config = dict(
    normalize_top_k=False,
    parallel_block=False,
    decay_shape='square',
    dataset='wikipedia_en',
)
Below are experts of layer 2 (counted from 0) of a mixture-of-experts language model. Rows are named router (the router's row for the expert), gate (a neuron's input weights, with its number), up (a neuron's input weights, with its number) and show model dimensions 0-95. Each number is 500 + 40 x the weight over its row's rms, rounded and kept within 0 to 999. Numbers have three digits each.
Before each expert's rows: "gets" lists some tokens that make up at least twice as much of what it gets as of all text. This comes from a sample of Wikipedia text that the model never trained on. Tokens count by the router's weight.

# expert 18
gets: ":", ";", " of", ",", " –", " -"
router:451471550548458540525471476484536504512517453479489480536460566507540557473514452429553532529493513440509478433448427511563542452563463438479492557458447504480458489491559507508483561453458434453440538533504539464515513477499582537545493451564463493501551523518467541551492509455557464557
gate0:537492450505508510551482497485597484519394459462521482415472566469431511500529521495505501530515537467444489523478535469540513498540436498443513488593477444545493475501571440435484517434482396495536522500474484441552532500468528489415527488514437529482511501455501454552480458459487484488
up0:538486486511477478512416503463549492492455480498558488395483555483475530535487500492517572538484572510461510504495520538539511458504478552437550521515501492515509488509556444402470498475535451495509523445428483427567533484499573523438531499439415540471514499505536400562498449497475496457

# expert 0
gets: " the", " The", "The", "the", " My", " com"
router:522551496563507533524512440495467510535444498472502481460532500518508488452516476591498445503552509515457507417550471434531454561542475551530536408529465536477475461484540511539579534473558494468499508496499438476494451441475454453444571502440479533484487476512577462524477473429432470554
gate0:471458557471469502487536494539523510461524511458456490534513484483504550525570426462472471499441490517497565498513474520573469521478483473510578523560473538489514449445502436486511450506436518440499479489445469460433391448521444460511571534523517473459612494461584540517468539532489491503
up0:476445527500499487499565492558485506415479529523511513451480555525568518471459534463421547486456486464521476427467537526472557475497539556621424576477473448516460516486524506520478546509533487442528511491571502497509466491506530516503464603547458479476526593469502530455527476468529461511

# expert 13
gets: " f", " F", " B", " b", " G", "f"
router:545552514511465557482546434501482486551465528448509462454477497587527464517460548544541451486488502516550521530565510510456436514459507513450516520487466504435432523477550467454448546575464469553551457559482459561490457535576547450549525529536465530454501444456460510457500496518436545532
gate0:491504527509469476516498442490573499499548486518490544536519513452461423463534497529525557482558472505542527451516467483417446470462419446396426501528415494503505560565506491479452485543486541558515416505554467510483434445586434545492512517505527528516520514450532523512532512529477480524
up0:527481456429494515497508489575473505434452529489553427517541550463480502489522542539519474531453524417469501518434556473485564541521540596567553478506507503459489487502471478494541511476484489432497591532488511489575526547512554496533478413513484486479538522492481479515372498472539539532

# expert 3
gets: "-", "|", "=", "==", "ly", "–"
router:481544425543505455464455551521478529461529514429457476552465467519522511442543528441529544509534551473492529552537520496547487559472500522519430457456502538566506521460504468416447540442522472446447459539461444483472538450444575463476537457528486516452512462546531464449509455549442460509
gate4:544474407462430487510533549578476481476513534502494498510532393480463546523480544525473476558562539449421522565536559478527466489512551515503522470524527532508539452502498576512523486518498499547494542522565467453522474477458533535469586607549512490453494565489537452480509531467519468516
up4:467542553560549542555458499508500535495492528497476491517488540500521478541559443503504485478489470515487550480481474526489610516449459474528437502500430481513473506544470428447522461478515499523535497503457482428429609511602525466527467456494424526522491464506471592503434428478541488522

# expert 25
gets: " ", "1", "at", "c", "ic", "y"
router:474546523560456527523499448585479452564475526461533446539508507588550416516482448498439548458511516587444433458501516541480513495479454535541471459436508495437467531461466559523481479475466498555476456461459527504512542502499477549508549513424468509574463461547529504477530517547458460505
gate0:454550552516565462531510507474517533451488451488484482491431460511496504481485494519542460525575408489516522457513456489533439585479485598540537548470521499552500529523528444492539547479507469469536469496444524455370480543544436488518493422473480540508540494569509526503543448512532548516
up0:508535569531455469567520526466471498434548413453496507422461536488495522471474591558457502457454455486482521467483540498528501492466492471545517481480489519501492538494549463461544457479521535444572500539576499475406487522449476554532512499515499506482444541459563584525545491421552444496

# expert 28
gets: " C", "o", "1", " M", "el", " R"
router:471545525562455526521499446584478455564477528462534447539506509589550416519485449501438549459509512587445434459500514546481512497479454533542471458437507492438466532464465562523482479477467496558474453460463527502512542501497477548509549510424468509575464461546528505476528518545459461504
gate0:462537463469426503527522510460431497507436471511456464489496493507427573524494535557523529497420434547549520502527469464428531559467527462479523518476532466512474483506534504556499502475525598508496509436529523534510482536542460434480416490562495452511516474461538520505558419471476394524
up0:553490486501546526450499505502493516476459532552488525456513503471527463504501438513482550391573485503601504491450499520447521462551472525516475411500530490521535470518507482495489550515493410478497447524523493488527515526544507428521457519589498492429392534496523470587525564520562462456

# expert 1
gets: " and", " or", " &", " but", ",", "et"
router:465519481563458505490541547521484484542531518598526550545477474548509474537529477577545440464552542510527459463513546529520520522458440529464473462543557539518482523487557368537478453463500485520485450472482522537486505535511562511491453562467577487520485548562554441477581510495538502508
gate0:578455495502509492490531509515501535540495438506548456464524469488494444577538538489486503490569468562541545492463528505466489577581484534549601471565496514542444525556551486521521530440509462553456484510525462489423495589504553561500470448531495475564505524456442524513531471469461486452
up0:427538530483495514415493476489454458509485543452513553531413517470483455484520455466518577491418529456513501528541459487557509451462557563450438512428505519527558465441484532525492477555489548502551481478513563496480429406484474466501559500477460553419496471506518462485513452510524527465

# expert 17
gets: " was", " is", " were", " are", " had", " be"
router:470483540465476469484542455495554493482538429559512477525466521557533506512511546475542535556574524506507445488573543410506491528451569522540536496457538471510531541494508524442513528590477582490522510561483480454453540538438458528494516510460519510536545557438436458527508423502508578524
gate0:409429509533468507553510478466444478486511474488514525536490495493453557525508532504474496485509544460547477523558513430405560511492443477474513490447525559437509499562485483536509495459518527497568514497514486503415606452467557509514515504467466463552536487502465558457369496538479526541
up0:585562487487485477478466504521495506506481515482411476522467506563532457478502515505496498540536513555485530470555469484595469493469498529504496535588527470566554480493514562460509497594524539405450523488477499538510513532496488482526524464533514519345448481504540463547581498520532498533

# expert 31
gets: "ed", "ated", " used", " made", " held", " released"
router:550535498403462454469546434566513531476425519488527456516538492487526525533525558514510511464492515503480533489557488492550501453479529522525500474471498514502517539468490424411469462546492522536463508538603525454512530560540470572422501498401505428578494524475478478536469526509451531557
gate0:468534450417514420527506495478525563505455480456425471465506443486487519547492505543481510494491518487534555556517566542538493502344543469484485544448524456494507472496538464476530451550551509463513482484553548391461528462493584499529444478482523505476500549470476470502462534499505543479
up0:448523483448504459496513490496533535513406528464427495469508476487521542543535508549465559451462537544508563575490579557492498502410496481522439565493520423533510417476546504517494482510527508485518412423532558396467486463457523522567475520498516485467500535472486506509478519540533549492

# expert 14
gets: "1", "ing", " ", " R", "al", "T"
router:476547524560458525522500446586479454564476523462533445542508508591551414515484448500440549459510514587443437461502516541479513495476454535542472459439510493439470534460468561522482481476469498556473456461462527502510543504501476552508547511424469508576461458546527506478531517547458461505
gate0:514497489435526535498501587498567529481522458485468475435521545416469447454548561504484514549464513470587549455502508505432537445577554564476546570520530509478525473476516462488471522454482544476469529494507524477495477478469517482525453478508505489454490616503486479513501480467415593451
up0:545462493506508458522490523573488533518458511508532577429451484512471380569562534480454572461493487519537508502534466526512479456496515508487515508543427485467461508515563445519506494515473525508466471471567529459443426415501524479463468473594524473494460549552588540483498525490435511485

# expert 9
gets: " ", "ol", "re", "our", " County", "ib"
router:472545526559456527522501448584479451565476525463533446539509506591551417517486449498440547459510514585446435459501517544477516497476454536542472458437510496439467534464467560522481480477470496558475457460459528501511542503500475551510547512424469507577463458548529506473531516545458458506
gate0:486512492497516460496434458532541506457578435584508504527537497517472518500439431468541452527496479497572559552482439456484535535550492497500482503446443469524470467506473476526544509442475496455449521480507495466478523538425466363455453520532485468419500480535491491445470460523496590504
up0:491510465500499437447422488577510458481448508505591530454484514515507508503487438509521461460509524536434585475442490453466527521525517515458528504456471476594457480470490548558522477531635508441429528491497512493507506576497442534508486504530423524499545515508484507533479474480496586466

# expert 23
gets: "2", "1", "3"
router:530438475474550515443532546516507536499475517492469633519486466496505477492481446474484470541481510503462440499514447464508537545606491496506534473505476486483512504640518396481500457477488489521557479468544509516482517492475478525446480480522478490544468391473527553503544537405517507507
gate3:469627477570526427555456468490550451461463468509491432513413467543525500481511546541472469516523513512514471428490510539448503458533594573486549504466446499491472461488502530511504574492526458547461475506463503510504504517420491510489509494469522528528482434504583491502475541593492474540
up3:536451469521468471476429500560522503546502569491549468479531455524570547461433551545517520472528500547488466498504584453523521504528560551432496519523492506517511495492549525552478481403516515548478511559516489548472505575433551543512524514477550488410499535455427488448564488432535509465

# expert 16
gets: " ", "ur", "3", "b", "ü", "ud"
router:474545523559457526522501446587480454565476526462533446541509509589551415515485449497439547457512514586446436461501515543479511497479454535540468458437507496437470534464468561522480483476471495557475455460459527501512542503499477551507545513424470507576461459549528506476532516547456461507
gate1:484480456399528452510465428459497474488461360510525484490496500580567524422504469463491454495521520525489549498534472446523507523493515527438577496481494540552547540442516481540426445535538512493466511546495440497536489482518508481524489546581566518491497456527488493523526543556513566530
up1:479564488481452516520466519487479466503524497527436538549570508513499568528445505465600530531522458482391482411486427489525510488421496510537460526495494544491534437495505481479466446487508458529549444449426431469466472489446515472559542522450508464469464486475469503492522570574449506499

# expert 33
gets: "ay", "ah", " March", "al", " January", " May"
router:474543525559457524523499446588480453565476526463533446539507508591550417517486451499440550458509514588444436461502514539480512493479453535543473458439510496439466534462467560524479481475468497556474457461460527503511544503500476550507549512424470508576462458546530506476531520547458459505
gate0:468500499507504477493515476475476526551406505515445540473520483528447525524525463501609500470496556419469471475572527520603493567552484477508533471498487510513438532460558504461504449559476506444501509415547456485588473479494478523463508521441527441536428522494481473490484494550569513434
up0:547497582545569542432526463469499431518538516498521551473460494467566399510511567489475426499508460521527510465532575504458478484529515499568456553597587515495571440463473481475525498431492538499476482501497547494488514458490461517487466563451574499522524503470443480537522513494454503512

# expert 30
gets: " he", " his", " He", " it", " that", "'s"
router:464534487455508497478525459449483466442565474486527519514572455515515457446422557496515398544464416506492528538522544504525466518503511558511459486561536478560493441482544546474535487476499590467538482575529499480500534482540476445526529559534535446484519536428563462451521438506472535458
gate0:531515520465544415487464541481476556497509469532443544550537470425417484469480446539507424543484479549477453480487552467475500531483567570511462516475538475516508534499593462517508471503514490435460434489542544529537496559496492505506515480533443458420604486530490466519444471528545553472
up0:540453461460469455526468559501527518551466523583476536480563404511525437492445492508446452526546458527554461436511512490461508474471512532497469553464551518488494475459572516502529531538533547499391474454545594526419511555513439520497487458520487474478552456489534514486480463537552482519

# expert 20
gets: "3", "ad", " Y", "E", "j", "nd"
router:475545523559459525521499444587479452565477524461536446539509508591551416516486450500439548459511511588446435460500514542479514497477454536543473460439511495442469533461467561522481484475468498556475455462458527503510543504500475551509545514424468506576463458547529505475532519547458459505
gate0:447505511553484519516524417485486503576537474485497468470507563442426543565481508552467416613482498444546555522457494507464526553487510536524477528546492492534476528518480525543450487542553541515509505523480475513496436516532473527490562506549522465467593441503503502449418470546459425489
up0:500473514508496570460378500557497539565478599507486456522452484524446482543581487487528440504460557528497498560542516527485490521521521462452511479505552468442474543505503472490458463501511548516423500485468514495579502546475520397498511454429574527434531522500558488498481528563513513508

# expert 34
gets: "as", "r", "ak", "k", "is", "im"
router:473545524561457523523500446586479454564474525461534445539507509590550415520486450501439549458510515590446435458502515541478512497478455535542473459439508496439467532465466562521481481476467497556474456462459526502511542503500478551509549510424469508575463459547528506476530516546459460503
gate0:572470504540499475562477449529486588447560488549520531502548531518506444490447528383478401478478456510536491454503476466472514491447485477491490513492469448524526544501538449446546499560530564480512448530528523497464476454520565477482543482538563475528458503432492457518581562491441487518
up0:492508493485602572500484446533468535476494452496512533464523520433508413481490470535439489441466516478474532458499526553489475562558457499572551391441489505500487492542503440531579492476458489576486537550528489497465559486501581474509449456510519483434494476493456465562506553479514485457

# expert 7
gets: "5", "6", "4", "7", "8"
router:598444496418546494506477535535483597509473521502426562368555517473468520449454440574470445539565529499496538532514498496508502466520525494511515490530500519500492503599483490450571464542508526536553514500505519511524493474476482526524453510505487457497466436533476549532459494416496518472
gate4:442562453493498595516539496519467456489506504462467504543457485432458459463540471505495429459431522471475488566501562447378495484459524473495489494551502538494432459503483492451487467503446477523481467526516476542514563507527517465530608552503545497521491486432494496601553511533507460477
up4:536502511507491465529512536478519514517480532433511587498417437475543517507492454551440416468499469455494507485515498473421527476522517483453497525537462560499429473569374508458559546512517516569478426505552553568477489486495455432474479523516574515502520455518470485483505497459456445485

# expert 38
gets: "%", "s", " Location", " km", " Total", "ation"
router:484534507485542548416454548588491493473439522526431470510502544412487522528529492485453524512515502511446486453505506520419498487478568496465415500483531481547490463463454517468516547459494535456503522450526526507541406556479496473506544541410468525577553528448518547497454528554505449549
gate3:450511451499538501450534518525496516531460491460443522478500550485458522538464506535518518416495475489529524497523541487582504507542482451529442485504513522479510451463493480474540490521464549485424377450551461611587449464551542562484487541479506482523492485521592548419520472487494457478
up3:505480580553519453481493489443528463475514443491567515568548471454518521447569480472536435479497510502561501466518499492444476445500481487443565521491465511471491502499547539486467522521598405483605551541441530497509530506497531435470558572514552511482493443473477492595500469491497500508

# expert 19
gets: " (", " ", ",", "(", " re", " U"
router:453494537496570484544466459452432450496497412454534482503460504449490455538586543576497517450468526508565439486488516524473513462568454454499529450488475545527479508454550435544560508532456469458525463492478514485500491497446543475478408460551507466447486450461458496577458476522548507536
gate4:495470539436508453437558554459521493570431467511503451447458504502492410562502531497530455557532528567518513504542528430439507541592514500507457480512512581473501494524475456515511521494501519430533501414516501530555444465546513493508502416498536507476579509534471488472469497592489483525
up4:488501498449482444446544541435521509554473509499453430450454497497495413571447521490503439530537513570489513485571532435451496513563501484516462533526530573489472476504477449532547485494465525438538531422487503572526453447594540510527476471498564527490556525541478497472484511582467470503

# expert 37
gets: " D", " d", " L", " P", " H", " N"
router:580508488457508538441506462471482475475555545494505462445475538542501482418471480509512515553508424521449502487474467543523432560471545519483431553508530570476498449507540479473524559529472491551537516516569474572528473540509545553428540455420440534518527424547488480458539463515519459461
gate3:472495523468514489430506439525460530464395516472512512526540540399510486466507600513583482485526485497529456541417506547458497497466460442457483558487493498520531491545561479506425467469517503438543508544559525475535509454497506542603508572526510438536512484508473464451505513502512468447
up3:562457467524455492522468494469533500570596563506492502530484475566514531546476410556435554513494483519436551441530487449515545490545548567542496440532562513462520492448432498495579538485508476529472489460471516506458482432489478442440499492483469532504477520444543519564565489458524501537

# expert 36
gets: " |\n", "\n", ".\n\n", ")\n", "\n\n", ".\n"
router:557493530398459461520451560466530551500526434478489487484487488474481536522526511477515531588474422500571545535479479503528532558492541435469510503462524478493497425523502523543523511519524475489540457450623457494474439542549540460517476455521583474504478491476557483443516446518512550435
gate0:565459480506471531387524535475529490467500514514497527457434512466492478449462568508482519542513501440499512481525450505532567482501417499486530503498502505478527511459419451476537467479485520498551430564398486517479472464490493541546513525493526461478509547445582452424524541516380533516
up0:548442482481521499528478533505515476517450482483547525507490418531535507577430477537536494457474440497538496509496500478471474486518582537536444423514453462514479501525504474436498506550519486486528517523580462529534538516483483419482459524507515583522500531551397557600508449481599477522

# expert 29
gets: "a", "o", "i", "er", "ic", "an"
router:479434459495457550516504540535527445536461508536527484487473451533517482464495570504443498498507517471516532513452433506547499456437510566556561514508539495540491506467507517454456487480486466556561431469542501469462481402463450520514498555426468544542475430462559573482490594518466452555
gate0:480468494487524520524434492442534516447525405543448586538430533452497469467507538586551567529476469440496552469515467445477480495499476476570545432490485515554412436552473490459481528538559485498510552528545452500481460471486463546491501513480482503502486558449506541475456519462483511417
up0:405463462524484576511510516486520507502469535580439479505448452556537490460525522494478525524462517557484498494482517492558565501447505472491444479504489533435468467458429506485541498561490473470555544432536495555553545458448576395503499520477535620478469530535514465519506509498453507496

# expert 39
gets: "u", "e", "ou", "ot", "–", "ok"
router:472546523561458524523499446586479452564476526463532444541507508589550415517486452499441549457509515589442434460503515542480513496477455535541473458438507494439467532465466561521481481476469498557473456460460528505510543503501479551508548510423468508574463460547528504477531517547458461506
gate3:513495523439440516430542502457516462447533463480526567487480509523554593542522482545504475464470534493439464411528500532516418469468583470499523487488444566516453547556464453475472540464472555480558510467531514566483518492542530513531513480436565525409567489528506535491459473513467477509
up3:480501471493542455549493557503490534556524536523524503526533528539469459410493463453536462511504431467564505585539568469490546513456532491590471502495546440437512463522517540559454434483515502497495498532529467489434496509510459493495580523609450525410460488512557486540521531537527475470

# expert 22
gets: ".", ",", ").", "\".", " .", ".\""
router:497573521438463474552486482510530521587529557519483486538474445485490443420494479451541550476462492487550468482468522534490495510545451479552446467462544524444459559479542463492470534458503459476457529548504467561480519430470546444547518478444476463479554513538549579445527492433522557433
gate0:541477528444526458498516539559524509470527505541481576522516488566539533484419572525505535507489502413523521498467450539495537539520501399580489420518443419539473502530555496509504503519489579505487527527538462542435532502565471544460500505536482473508470522539523582559476454453502539537
up0:527491522422528473445471448441501470509481488495534454543551418562511506533472604510469537542481451512500440552559467533491566470492521444524491509558459408514497514540547502447496440546484528490523487501499534438467459545554486552465462490447519476508436500464497577563499481502468560446

# expert 11
gets: "ard", "all", "ne", "2", "V", "eb"
router:474546522558457523522501446587479455566477526464534447542510508589550414519485452500441548458508513588446435459503514543479513495476453535542471458438511497438468532460467561522482481476470497555475455461460528501511545501500476550510546512424469507576463459548530506475530519545459462506
gate3:502474477517484524507546519580525477525532538542537560442440453460468499572468565465520511510464545485498509512550501521465572532468526505550575475576494480542614498476515518453573500517479558453453522527536532568520529451522513539526426484425510412502498529513504477465500524503438533550
up3:516553471545505503523464526513503528445495547451548518471509526512588507553466443479469471533498400529507471477416541475507521536528559484514497435444501432483483560470485526503539484468555532426483528533473563559500507459452496554403554458476519512477509523572457463451453485525511588512

# expert 12
gets: "ian", "ia", "ane", "ale", "born", "ae"
router:473546523559457523521499446585479454565474527462533447541509507589551415516486450499441547456512515587446434460503517542479512495478455536540471458438509496440469531461466561523482479474467499557475458462460530504510542501500478549508548511423469507576462456548529507478532517548458463508
gate0:496460478501511464487575569453509551440471476476472573513577537500453479468469491540508513466498485468504490506483486466568550483446469485503552509473543477501521529500547514497451557430449510571501547496589462515490518580565454497442416612510531490428530509521541508570502478508517546502
up0:415453468518497482528472462473560499520490538517529534531412461462445431556569601456504575489507475575500512503537529486532485521522524511496490459488419488529510432471472489440520474510533497516590486537439572543512518490427545538501569511490554467479526499478468484520461507567490545539

# expert 35
gets: " in", " at", " In", " on", " from", "In"
router:508531476495474475515573515454556465510536409579494475536464571448502578428466483561538480470509484479506444509587493501429546457437539429521468508469533478531472517491446426563469436486533495509464453472469489530519497543539448495470473476536496500434486457474466469542429516528508471457
gate4:514518435581416518491459566546471545504503457526526522483449491505483530476447385521557509562541480458506476500490584496548531503536488498526453445531472490490523505491513451476440454474521437505512514443485450450561430493547457526468529505462480460479524473470575463444520431491578522468
up4:493441535451535498575471429449501490500494578469496477514540509513578499514541547494484476477537590567518488485509482555462473451537498470515575509515474481472435501484424559560544536509488532511473467612517514452459530462499565449529526568521549514502471535488449500561464558500447461504

# expert 4
gets: "0", "9", "8"
router:514450538491551527520466547531480555491483455564464641485535491471500554473482457485447419516452516499532526488510510394517488517520484412463519535567517470489501472642467462465464536524499595520511512541488491529525506464500502523501516496489508550507490420510503553498533525495487517533
gate4:524537542472538544498507479522490404515502479493534441449473529553521491467444479471495532501568509486459625553422454465494524518454492486530488469482466470447433435440514524494455574518497477467460535478476500548548500524511501511505511467496575518503520501450494464525360535564531477475
up4:466464474513495460490501538473523593494520521529422515511539553449507522512523510539476484510433478474518334472526591534488479471499547488472534498535545526552516533541484472469533446478534510547559432504554538459485523502483485509465471547461457451536523475524502531496617483432506507518

# expert 26
gets: "it", "S", "s", "ag", "ig", "es"
router:475543524559458526522499448586478454565475525461534446542505507591551415513484449499441548459508516587445436460503513541478512495478453534542472459436509494440469532463467561522482484477468498556473456460458528501510542502500477550507546511424468508578461457547530507479530518549459460506
gate3:494504507496495445531449533557446492495494428472461538512426529540418513534525460433459469509527455489497519505493493466508463432473549484466526512547547397526515465511497540468511529513506538474441580576438505480533516477556457483531486518393493413577502462459519528476543534532482501442
up3:473520512564456554445501502364483524445568580490496454489573534502502509475536561534561542513440509518515458495515514559494524556560458521519511493448562531565505509478485470538501469482506419480544459473544457459525515508503495509464500488555486560455463556556556444482519433502466475517

# expert 21
gets: "2", "1", "L", "H", "ate", "le"
router:475546524561455526524499446585477453564475528463534446540508507590550416515485450498440547457510512587443436459500515545481512496478454536541471459436507495438466533463468561521482480476468495556476457460460527503510543501497476551509548511424470508575462459546530507475529518546458461507
gate0:491503491481567479438532459498502474571487434543464448465478432533436467497492550507568488562542484426506563531548538494587593495524441453515501465513507529516425508485573491570453503506434480522495572499470516481573475491559498525474458518534501460516561510479505542473507559512504552516
up0:469532442550531514559524375522509470493463481466511401414498516491459537481477515497482515518478511472505534550499446553521474575495541512516494474444453438461531492426549470455445551481483432518469523492512502435490499506497504503423475547511521459477515554504539452523513476549561531397

# expert 24
gets: " two", " one", " all", " three", " other", " new"
router:524553369526568583524480517529462449446460529535554486473475474486485457456520521494556463499567505545460557497498496509540529519526505567494541518466517459512468449480453511553472557568555558548527576508577543479474525514561465496523443558490492442535489532540460504498522468483458491467
gate0:504509517419484531529497466448508475435567423494506507493470569526458461476509516514497500499515480537510512540540547505476524557527504482447474458509546569483438476529538459593447534476435425517482439446512468506498445484517590466513501496542406470526511464474487532439458452411476509564
up0:524445438531481481475426532466496572456496530573481552507515577543417406491504547490580456435503492501510437484551543531508516465446509491461519487495427441515467442508504465506445510499531521541555533465477549448501562518474540469474471526479491471503546475529536484440552514571462493443

# expert 15
gets: " to", " by", " with", " for", " as", " of"
router:497492456521509530535546503475543508490525405580506511513502541558427529452451466530532522470490509451561560447461523503431511547438479507483518477558383511507519536480535395423528469473537528454463528520469525551471506536563499526491544521520478556503522551477485461517467478543527500425
gate1:472438510505513458527506465524485564500595484518486518468431459520533492514526539516556539452494477515492412462566536451542470605415488462475523414578536545531513456535488517471525575538445438543481484550539493545495518506579488524493517491461507505518542493506516512561530495517524494581
up1:478477532501494401525543476486488574501542479515506542472422492471497474528451536487550513423548454525489434438569543481499514575436463428437503459584501508507486502483446513451549514551473465531476510533517474537517526503541471554477554487500532520518526467491536495583522487496554495616

# expert 2
gets: ")", "\"", "),", "'", "}", "M"
router:453527465504441444544467455571470521508443522421491546497470494444501481494482536453470479467536427463552524567442495554522446468430481527508529537574494467459468539444553557579460533453538463509495509434481525490533472462435536567534548537504483462540507517535436465511486462444516473500
gate1:430464525469454594498559508509446524424503465506425556436491569474470488527527487578545506524482539473492535504519534524469512498464552460551458476491486479475481498534494476509514498510493404497506546539499460496510485425528520483513498541576511510469490538422518396582459521444521575544
up1:525524504458442510509475548476438539485493552574521536468598524455502495514514470498636485511520502515458499511504539503514507472535573465560460550543511517521535540497521485535477514481467481506471467600494529471517482478514435423540481589515534462469471450374479456468522485462526514496

# expert 32
gets: " \"", " a", " =\n\n", " I", "–", " —"
router:467563526491547460533461490447465468445552455482507469515458455470502522578532541532472536478443541522455562529532553474518476431565465429505471522479469483552509457471556532549563457547443461558502545458478452553531529511520526505530437446434470551465506504530524452566471547491552492455
gate3:506488473490484526454552499475497542504520516503476529504518543510457509507419472539544500529558586536524481552546519483457494403575449502558427457532460495532518438541547527537515536453599492480426539470530474535498488476527533524559520503596524493475481462512488454510448556554571504559
up3:546517474495497559453473495481457504493573505547480451430505500497545497463524495444556490473472601542571477510530524548527490523456561508446515578518524487565529494491542553568462547489511430489530498447526452461499519538482520490558478411504486488490523521568571497561474556436532422509

# expert 5
gets: "8", "3", "in", "a", "th", " United"
router:478545523559460523522500448585475456563475529461535445543507507589553416514486454500441550457506511586449435460501513545478508496479454540544472459440512494440464533461467564522480483473471495554477458463457530501511548500495474554508546510424466507573465456546528503477534522548458459511
gate0:460508529502544475513519549490527519575475470517479495495480480448496517517512512473548424398521524497456518510483526481437506507527473432443474439456565418596524482540513555418519480478402487462520480485577484444467476508501459511517467447466483449417593477484524472492485457516480468487
up0:552474546513500504499528515458445476471465541451486513544585479513487459521581498513500469594541520508570478541525486609519442527531478497534566532502482461488538519406511505458489512507524460549465542468507475443529507492493502457517499436502519508479420487535473500545486476402611453470

# expert 10
gets: ",", "on", "m", "ar", "9", "l"
router:472545522562456525523501448586479455565477525462534446541508508590549414516485449499440547457509514588442437458504515540478512496477453536539470459437509497439468532462468560524482481477469497556474455460461527504509542502499478551509547511423469506578462460547530507478528518546459459506
gate0:525489538526500464538522520428565463453476543515470509439521507505465522469500427528523451547529525420616502462582464481489478487524499518529530560494440467490571561527510534523519470536458554418502493512514541526474489513553465471477414524437470468486521451460453534501439528476574482547
up0:480503411500542513516535551461456513547560540483463504484532485588474492577524493522506445521468495553481566525549543556414520407474497552418552459466538489466528512500528515481505509512537470452520551530496474507567492502499493484520476451529494525498473485482395525609505521502471576463